{
  "n_experts": 192,
  "activation": "swiglu",
  "moe_layers": [1, 2, 3, 4, 5, 6, 7, 8],
  "router_score": "softmax",
  "vocab_size": 19108,
  "parallel_block": false,
  "init_std_qkv": 0.0283,
  "init_std_up": 0.0283,
  "beta1": 0.95,
  "beta2": 0.99,
  "lr_head": 0.00907,
  "decay_shape": "linear",
  "doc_mask": true
}
Below are experts of layer 6 (counted from 0) of a mixture-of-experts language model. Rows are named router (the router's row for the expert), gate (a neuron's input weights, with its number), up (a neuron's input weights, with its number), down (a neuron's output weights, with its number) and show model dimensions 0-191. Each number is 500 + 50 x the weight over its row's rms, rounded and kept within 0 to 999. Numbers have three digits each.
After each expert's rows: a language model's description of what the expert responds to; "raises" lists some tokens whose logits its average output raises strongly, later layers aside. This comes from a sample of Wikipedia text that the model never trained on.

# expert 40
router:467511543521490395439567561449587436535478484554543413544542472543568443494569540428539503475568473471527521386541454493515547491580581489536453528541473432479461549427576555499568556569579425619641528473495557493483485463489476499507447382431482512431484424526463446581500489455425584478562464560537534506467443483528400457603463496500495481458490497490469618520525478464490489580534494453437513558378474469572479461451496394546513477497574516465494577525441544464449531467441490516462547458471444484491516537546459513525511571410474472464523420522506456462482516506482395518
gate1:536485513502505483525506496449446555534479597552453438600550458439540442510507511487493468497572509427518500390553567507517582506503432411562345552543541479457540571464525534540522593526507502458513520483572490622453514476468541526527474507559473530396516548576457553470561508363562494532547486546616482444480539525471426491554541507493499517433597502498504504450470461461417440576469498459509465475578456449527476484391468502541424525594504549480529483500452573572506534527459538411565600440457444541533437491466474473510526571488461500502431482432460472531489529483417588612
up1:465441528574517476481486494462598429451592477489550586400543550478492536521468520430506558450499542463469450622471486460532387460487527509437513509465478557529482510502485418498553395489496561436473529445466485542535495564470551384459499476540563330471552444469474458527420515503409529445487469511474372500519540454449490463370537455533449509479383460499487421555558424483578471484551439529495547572575556445424487479525510476470531451556514525455574580457452464533533524553486405464467586550520551497470541520544537491500484546528457493506453532534481509428504454457537429401
down1:431413446491566550579341484479487484520477546541562454484531507403534476456429508554517402459549500506465498441491362507505527500478506547485453472530533542469567487533480453516480500500506528523460559560475438483444596463463463514499496515505529399512578579507453560541548487553427647493523543429463494461442499515543432496471541485516526548470427491430493530433511478446527456463486447442408471517547498469426421476466567439557482550568504604434404408558444490423435525426485498498542525531528508455479467520451498426406531474543424485548557603468524399523566544604481518486
Description: Closing parentheses and percent or unit tokens in census and geography statistics, such as "(0.1%)", " mi)", "28.6%".
raises: " of", ".)", " but"

# expert 46
router:428591488531448502406563557440557457533505440502499434523498476521475500515510518392489541463497457471529526509515484544477517530560479440554473543546443501438438624499627589482495510567548389562558517473492520542558474443406367465552453486480420522452509424542505484520614479413467532459522461473627499482422477437540435501516462427423445501491560507497493518605593456459463460478549455427456504547501502493547544424443468438514533444462545492508490508500467575503474514504418417525517545489449463506546555518540460574482476605409512473453497388561571510494509459545423480564
gate2:461582515531436519483505511533487554484405522507541470383463521504480480515563552402580501493519424489602490487594431580491490486503505460553504542569476467450540589475593617438495575559552480571495519407510531445509430443474455537499418486558502513481383465478461477563565438484522550497489445524504565535487518529497420533545419449491518469468514476483482547476502459492545534509458451387528522379428556539487537510485501437542585440521547576504513505543450508418524527557369525456550506576473527479488563497500549504487508549389470467525527451610620535453507486556577410439
up2:499377518460501391476409460423486392514522472536487508605466494550590548607514478565478529423520526502492489463429500482480453452523580495414548482514486511430410394521423420588637569450499469435446523526491431522452532483506552527483552496401547521493570514511501467488484519583427483456517541505479465437547432417534485419415545499509475483510544435539497494453530470429509464467622474584495478501560462398546497558465555490512583564451499474434457507516491545532474528420516535524506562428435513504528475434527489536488485501610453480455523519432487472493397445548492495598
down2:551406515566479495501461575521462502479458582563508549527496611511533539571574556567491400536541424526469523438477483470522493540542565369498490469547467577396531380497458426567556466396494580502412571577503549484498511536533492513490518588456588463562488539489437471502472428502530500489496570469523515513491539570381529440500462524485523454481599638439508570512477521522592454452589470556461523498561542489419553509540503477552394556425470494484484473526500443527429436516550578548534498493466549496498476473439532502480492437494495621428464461542451533490476492515460571462
Description: First token of a surname after a given name, such as Mc, McC, Co(oney), Smith, H(ubbard), in lists and tables.
raises: "ory", "ands", "ies", "ory,", "ots", "ories"

# expert 60
router:437549455513425416400535526440534449536408452522513474595464495512512478581517507487560521437464462481504516469534457539490531494513536484566420497513446450432411519492579530449562515549509474517535556424531525574503495446453427446604434469507375569452497452603495436568560490431474606481503500524635503491430516423504454388549446406389415471458562471510467483529537464434508460477559485489492443489469496508553557422462437421534514453467503504485481545541447560512433531483415432541467554438455481482513512514573472574414446553478484485405537418560536514461471507495440480504
gate0:492483408536531520463533500502482506425378464563479569430500522535477528496567486527634524404566471504527432542475389517537609493573502449481447502488419457534485532564413455533497584439500496586522523507575561451628427473436567490494471419497518539457456476492477469498566432486527530451486489517462498484501499397517539499490529553436521537548572558514394531481474428503511397490512443484521434419480446556466473492441494569486520480503521448599411526554499582516357397494507447535426537518521446499535520497556546442528471454577435497584526471536555455414443514509465467493
up0:488536537452439471439486581475548498485576460562534470527523475538555439555504513461455532507536498460583471408602510396493490432514483449614393488485538521552476482479676539460440547555450496498520486487486456466447426553431566521493473478530618511453573479586509475453603575547571490529561459591486484529462470511527560430548549474557509490547490539529511503469520413538399608541488458487520465585516423397478486503443520496526536529490503478391476535458464428510554504502521556463515537462508398550424517600539511427425520615520487496413481518471551459497560517476468491506
down0:398479507527453561525593417477420541456499560492414450560461503564495552516470484503536558455459549452551479534525456445459548544517593406558443490524546530512547535460547481498492538647493527515480489554592501474490457520449512566461508542484521387523495543415532503400479576469478511436497472510424491547503431552384402611463523513544509507504529564578488538441416439408510578540594564486484485493582451463500606532564511549478546543495486431478493579546516471474428383535543533616474488505499491458490476496424502507477487483555533510493553582422551464499445527521471395517
Description: Given names and name pieces of people, often European, e.g. Jean, Robert, Maria, Guy, Max-well, Soph-ia.
raises: "bert", "-de", "bre", "way"

# expert 20
router:386586472508461471442571504519513422606482425491469458541469458531503494560497578387526563410536447417517563465520526509451528484537527476556470534536425423475498520489553582479524490521506393533577573452519550526540465461466447488562463462531477513394522472525485438514541515505446555490615486487472495450444425444482466422479511424477461497459565471500473514594565432430480454422564436455459496526496434486542586464473479455550521448486518505436437542581471581476519495474460460533488552432493407451581552596525476569480472559410495448490567409556574500450476420603444482484
gate1:497566429536474541511468538589632479506509467508490526493465477558522478446529646507475546412565394435469511488471604436498538533478538487461547469434432516474459486471555461532513545487493595522500455431518474452487550508380532485578439488527501552483568515529475543576534424395387520460486505486486472442433538492535497543439497570500431490549492533472507500599463573475554470556543400530431423427444603498494458491481454531513490444423503548415497524572508465508544501444437610558439475529453425427552553530529486565482461459520471604483461498527490474487591481601584498520
up1:482590564518521430451543466465599480477439530500449522457605454441488529456567497587588540523497561444483552517468499587424482482499488500551557417534575410514540522481535546454530422567487379538566619585510471507446415436561462547494491490473493487591498480514554416451515526455495525496450504457523477537566563460435593472517481544435476513456508535483510442470475380494520579516462514553518508567559514501441561559432563456456408544491477487469521503511433602474408479544514537577509512627540603523471500520479495546557440540440571475590539518477563513559478520426442470501
down1:453450560481461478536500511478504560510492540497478559444471493503546473414516477511493501523647483576475532563530485523499498552535529419567488494406502427517505504445489564540539522539616518472468504485502454577508587500498573416378495441503453445546516571518472522604539489444559466505471434537488524439444550509577507557447452474561501543470376511552524511528535431471536503451586509521406545481467611556551513465407476542384561563538562528501517467456488523504436534411359552531584522545425512473403437514463579479592506409482527450519472466540549470521507516515506622494
Description: Capital initials and fragments of personal names in lists or tables, often non-English, like Tom, Eugen, Juan, ovich, Jr.
raises: "ation==", "s==", "ations==", " listing==", "ital", "s==="

# expert 17
router:453522452470422457433571553438572453562467494491567444572464461535482468573529540401546548460524479513510530490527455577468567559527568440505427521543431448516442552422586614498502517546485415560602565470502549591468507540503489491561407443469502558453476390540440473590530459503495567506582444502508481516486434496508482435542447482464471482515537476510484567546597399493421457541521478471455474579470457479546556464394447473538499465491491507423414535540481553513503478439414489547521549479493467409553559563543483566434495556430428481475537421557502478426502516571467398465
gate1:440570505462556459489580505442504471552502398542560456610500587474495503509547526497492517426503491537576518432621480559467561441551515521445448564468430483485431529542430470482399468556510446531446564505534535524489539516513510532545510477442502465441454569511443421515554435551449515532569519478561492478529490594518463428569527414544501521447510421514550638479522534530372485541527496421514419504475540432628518517547420507457482547476533560493582499521504523476421603491459490496498476463517473497558491519548529621484454498464413423542623452523528494503444403515466566449
up1:478513550481513551485605560484553529577484402514556452444630613479429542502423512562477486465496537555430516490492509557419471530592440513510468476552469473512499473580475447578471527501482521589460453543479562521432509587504475519555502533492524429506465509494427447466458430602493495617531539498534468585542546560501508374522476456542512528537482534495565600512509493568455531582563555570494412496496500448533563424497497481439483443531426470414582463521489497559500462489509472561509511492571485515534452475550572624501476480566361540451556512571562436487557497589542491458
down1:460500546551451419472461489484489578459514476533536521519509501514555532555568563509530534455491454611553500461544578507491565553561545471577530557470480512487513586462471452530523421441553501574443492460423515501542499509426476497548570549418388541509546520488526481447474530471506494499492543571570554482568568398468553591485511463441464387379577530460533318474473477452493527455444526472483512480475524530508436504485481489499555462404589535505535478429502486445476608609508578526386484545517418521497574558606526384487492507494463539544498425515570480506431474512546502488
Description: Numerals in dates, scores, measurements, ISBNs and tables, such as 7, 2-1, 3.5, plus sentence-opening As and According.
raises: "ency.", " Associ", ".7%", ".9%", ".5%"

# expert 15
router:387547510547448502400546529474588491580462440514529452513486405521558469528582539433542550472582471461570538520577513515444534522551492414576433562523446400482438589479553618422537465589490436547530555475583484531536423509467419441559411489499475530478525450558475506529525496453476580497510425529458486515471420440522486432510439475432438428486552501545448571523567432453493388517564525499439486510390529481516514517413497439576514471484498513493516576555374574494465500448449480523530508484421484441555584463519456508514474592417507488480524450503482502508467492542466448516
gate5:564597481535433440479524531425581485530476501473543491539464503452410520509599446482495471435469486427532443491541576619480488543488520524625487532508574445414367509471527470570513513492484488511532479541640460463635416423421434456560504468545410504437558468509458481446579493524535497497462399516538533412484480510446554581469429425494491412493475463556483511580484440441503441430589429524396462590513567519450547508466489455496544473479495587557460517541464527465528481480500487481501458514468492437556502531511516552449389509448526493476486469565576534488503463518494477570
up5:408498483424465426480544488484441473481440559500506467492473514541365528557622511512486514457490464491513498481501577477591576464472500412393560544546586555472491428490427473623444441511502553501533532506495420462447532449498510492484573425551448529504572462521402535486459526599534420434452459445489456568527432499485563559519513416517566481556452446489551501522501526486530466399450517462577560551490573414471475524627531487388536504564493499587488449505566512478541499516475559404542491496487527458558474557449522625471443550527541532582461496474499563470502470426438501504
down5:518593506459455479454533501504556493586498515609526438540533482515474490493573474475456480451531544524506579486461522462470419579544513494540526460607560561381453438520567496656509482563513524503479490522452458465467536449485487499448604472513427549554441440520482491601446520495535429442519477479582534537547433506551458530621501598518527519531497539605580513423485455563545381553452527542441411516521526491585518519599539489429531508537444486604446516504531477473484474551526496426516422422454564477514500481439546552474468545548545517533564477442522546446402472530473538597
Description: Pipe separators after names in tables, plus colons, dashes and birth-year parentheses after people's names, such as (born, (195.
raises: ").", "m.", "an)", "as.", ".)", " 202"

# expert 56
router:436543479523450458417477591496542447550443474459514500502499429545544524604557492484514562465590485419577551469520518529415549573541525399560397526492444453482398601431592562473566511588509446566530536441515539540481425489476429550515480493530458524465540476527473497531534484425520533473540476472500434486481437417469433450483452461459478430458524483550514581496604424431485476531611460499464459503524545522508539476395469507562538444469531467409462568564479566491506503460443456613543585409458444464515527519562452517417460589444458483516529440546492484438458482537482416514
gate0:462440517477453509409486528489471486511534448508562507498580437565560428525458493589479469507481508470463518472450468501545486531499455477463496510586495526465509570495562501447564596468623463432534511402527466490548409469470447507528501491454426467433537438527461476499458475493492501516588388577527516485539468467514465423512512509432537446452556449534493530518510385437560435560492392489477465546460438522491583520493436480508551489423532480329452526501490485461421626459575409508571565510437535539584486601477427511508521502545410407454515492521521481436438472403499588561
up0:562520526460547504454521452491487480522561561551580485492519427423451562383547409494489530555467535471441443495552500574495481480440517538560540459491431550525627475518518472451534394462500461445508490552456482560403420556451515490509485491483603471507408522516518575474524482363510517535472573542508530440577497580416503596530553639506497618432569364495520488528484453475526480527553413477519468537442457523531527480498596550447445491510510538469513521426450525488536510435543428562527526444473449603515395584559508467505513503501492538548485506519510480503496476385521450533
down0:470539521443543518624579473504459526412479578511502457468429522458507534458520431482465511534466495546465463561501421520580500522468477489471450513459563563507615472490435534486459587553561504544587498562512580484390481554449506559505437483368593455524546547557523459482495602517459553429445549485582506514507501652470505491565539517499564477515546474520407447508459429581451540371442507564551541447530400560467381388500433554450473431527506509498518579453544481483502588483485562475495517518507482549524522572532500544451415488558544476500525495538538466517453489498499526559
Description: Opening parentheses with dates or glosses after a comma in lists, like (born, (d., (198, (English, plus Nominated.
raises: " Emmy", "ál", "iva", "as,", " by:", "alled"